From a checkpoint of a small mixture-of-experts model trained on Wikipedia: 160M parameters.
Below are experts of layer 3 (counted from 0) of a mixture-of-experts language model. Rows are named router (the router's row for the expert), gate (a neuron's input weights, with its number), up (a neuron's input weights, with its number), down (a neuron's output weights, with its number) and show model dimensions 192-255. Each number is 128 + 32 x the weight over its row's rms, rounded and kept within 0 to 255.
Before each expert's rows: "mostly gets" lists some tokens that are sent to it at least half of the time; "comes before" lists some tokens at least twice as common just after its tokens as in all text. This comes from a sample of Wikipedia text that the model never trained on. Tokens count by the router's weight.

# expert 11
mostly gets: ") ", ")", "\" ", "), ", "} ", ")."
comes before: "\n", "| ", "(", "\n\n", "and ", "is "
router [160 150 116 154  83  88 120 123 135 154 206 161  97 162 160 159 160 127 141 182 200 176 119  85 125 117  99  49 151 169 101 129 156 188 158 147 184 127 158  50 157 116 108  96 174  86 116 162 117 143 137 121  90  95 163 127 184 143 129 145 118 105 106  89]
gate0 [148 127 121 179 115 117 151 124  95 147 129 154 161 102  65 191 116 112 126 127 116  93  84 102 148  60 198 179  52  91 160 133 137  89 138 153 144  93 182 138 115  97 185  82 125 112 179 165 144 170 126  95 150 186  95 144 150 149 118 176 164 138  84 123]
up0 [153 152 147 112 177 125 117 132 175 101 109 136 139 139 124 180 141 158 151 133 129 134 117 128 137 101 186  99 158 102 166 110 140 141 172 156 169 205 125  91 180 188  82 172 123 100  86 145 143  98 105  71 104  86 143  73  63 174 139 106  82 150 156 164]
down0 [141 163 139 124 133 116 100 144 101 110 130  95 162 138 115 154 131  78 144 160 133 140 150 115 101  94 116  58  98  48 142 147 146  90 206 157  85 165 124 144 150 184 184 143 135 113  67 120 121 143  96 121 126 103 164 185 131 135 126 110 148 106 125 167]
gate1 [122 133 133 130 133 183 109 124 126 135 113 137 162 133 118 172 131  77 145 135  97 172  95  80 147  66 115  70  58 173 132 133 145 110 135 141 182 113 122 159 116 166  93  77 118 104 150 100 123  67 180 111  83  96 114 137 107 150 130 149 103 104 164 150]
up1 [116 125 119 120 123 115 113 163 101 128 150 153 163 143  99  86  98 119  97 105 120 142 155 122 154 118 180 133 104  95 136 197 152 160 130 136 213  97 100 144 131 174 117 117 141 107 108 130 145 106 111  93 188 112 140 163  84 152  94 178  62 127 103 160]
down1 [148  90 167 157 102  91 104 123 125 123 158 119 123 126 136 155  99  82  94  90  76 183 154 117 155 117 109 139 115 115 133 150 138 131 180 136 104 144  55 146  47 151 164 216 132 140 128  87 110 118 134 146 154 143  94 144 125  96 131 122 138 120  69 169]
gate2 [144 157 148 110 147 126  91 147 136 145 179 141  68 146 165 114 130 151 144 162 137 144  73 163  81 129 159 154 148 139 142 141  91 137 157 113 148 169 153 110 147 103 154 149 135 119 139  82 105  79 170 107 177 115 109 130 128  88 128  99 105 116 160 145]
up2 [114  74 145 117 129 131 141  73 152 137  82 144 155  78 116 122 119 148 183 123 157  90 174  40 176 114  95 152 109 141 108  95 143 141  57 123 125 122  89 117 161 134  76 108 112  82 124 141 100 129  86 181  98 144 151  82  95 121 104 159 194 141 154  76]
down2 [107  69 151 155 136 186 144 104 111  64  83 102 130 183 147 164 191 123 135 104 126 110 168  88 122 143 153 132  93 105 165 156 132  85 104  53 161 102  58 118 179 137 160  93  85 126 127 116 138  78  97 177 116 141 162 137  34 177 118 154 126 121 102 151]
gate3 [155 146 133 126  86 142  83 139 115 108 123 162  75 148 122 109  72 148 138 101 132 154 117 127  72 137 109 130  99 151 117 131 124  76 171 137 172  51 126 140 154 107 217 130 160 126  61 123  72  97 130 139  76 110  85  85  68 155  81 117 131 131 128 119]
up3 [160 157 138 115 157  81 105 148  70 138 129 153  56 139 106 113  85 122 155 146 154 173 160 127 122 123 175 176 141 114  83 135 138  85 166 143 191  77 125 105 174 170 135 174  83 163  52 136  76  94 155 140  95 152 106 100  94 130  62  85  64 154 120 106]
down3 [156  77  60  82 113  83 179 133 174 121 113  99 143 125 113  69 117 172 183 163  74 137 130 119 155 136 127 130  92 125  96  88 140 161 122 167 101 120 153 119 157 128 172 176 157  66 139 118 132 108 103 183 146 127 148  99 183 133 127 118 149 105 150 172]
gate4 [156 118 132 156 135 135 140 148 161 150 107 165 147 104 156 101 135 112  98 156 119 144  68 153 150  90 100 148  89 124 118 162 134 132 145 168  96 106 155 123  57 124 138  90 129 102 121 141 116 139 101 144 192 108 125 114 135 147 158 129 120 137 109 179]
up4 [146  96 103 154 171 129  86  89  99 163 153  62  72 132 147 127  94 124 143 114 122  95 113 162 190 132 122 143 115  85 135 123 158  77 169 126 104 140 124  99 121 123 160 171 196 144 141 117 193 131 113 146 146  82 159 155  91 136 168 214 165 131 104 120]
down4 [155  99 121  68 107 101 110 111 135  86 142  55 127 108  42 141  92 112  84 140  78 101 130 133 164 116 147 160  99 144 180 156  84  79 165 125  92 173 160 166  98 148 185 161 143 112 123 161  76 115 109 105 142 139 131 153 138 180  69 208 130 105 115 117]
gate5 [ 95 106 112 142 120 198 100 114 225 145  98 128 157 121  84 128 106 163 156 130 129  95 152 123 134 145 175 157  88 103 131 137 122 155 102  83 159 137 185 113 110 125 124 125 133 148 119  96 107 122 103 173 148 144 125 133 101 140 150 148 121 150 135 151]
up5 [123 148  80 102  89 121 152 100 117  84 128 162 136  97 123 128 122 138 181 140 114 129 148 162 182  99 111 127 121 105 134 102 123 104 132 100  75 169  85 107 114 176  97  82 146  94 189  91 177 145 136 110 104 135 172 100 165 116 123 165 124 127 117  99]
down5 [129 167  80  58  66 108 127  94 135  79 125 115 165  90 169 134 116 146 154 149 130 197 191 159 192  96 113 135  79 125  78 106 116 123 193 157  27 143  82  79 177  97 119  96  95  47 139 153 231 130 153 138 134 154 114 123 126 146 139 120  87 130 112  95]
gate6 [125 139 145 118 134 121 106 134 158 124 118 126 163 116 121 151 110 115 156 120 126 112  73 122 146 122 173 152 115 153 168  96 154 148  68  39  95 172 123  97 197 137 139 105  86 134 127 158 124 147  60 124 147 110 129  69 195 138 161 117 135  86 105 158]
up6 [110  92  75 125 129 125 151 171  94 121 133 101 102 146 105 146 143 136 160 149 135 141 153  95  96  89  74  70 102 105  97 104  82  55 156 150 162 127 116 161  64  95 109  96 136 111  72  52  74 128 109 136 106 188 153 166  89 161  95  68  63 125 123 103]
down6 [168 133 198 161 125 110 126 143 131  99 159 169 157 130  97 153 156 138 154 132 157 125  86 115  81 143  95 137 124 111 124 154 149 100 135  97  47 136 126 103 143  90 145 118 155 100 142 100  89 126 220  72 158 132  91 118 134 128 111 140 132  95  68 102]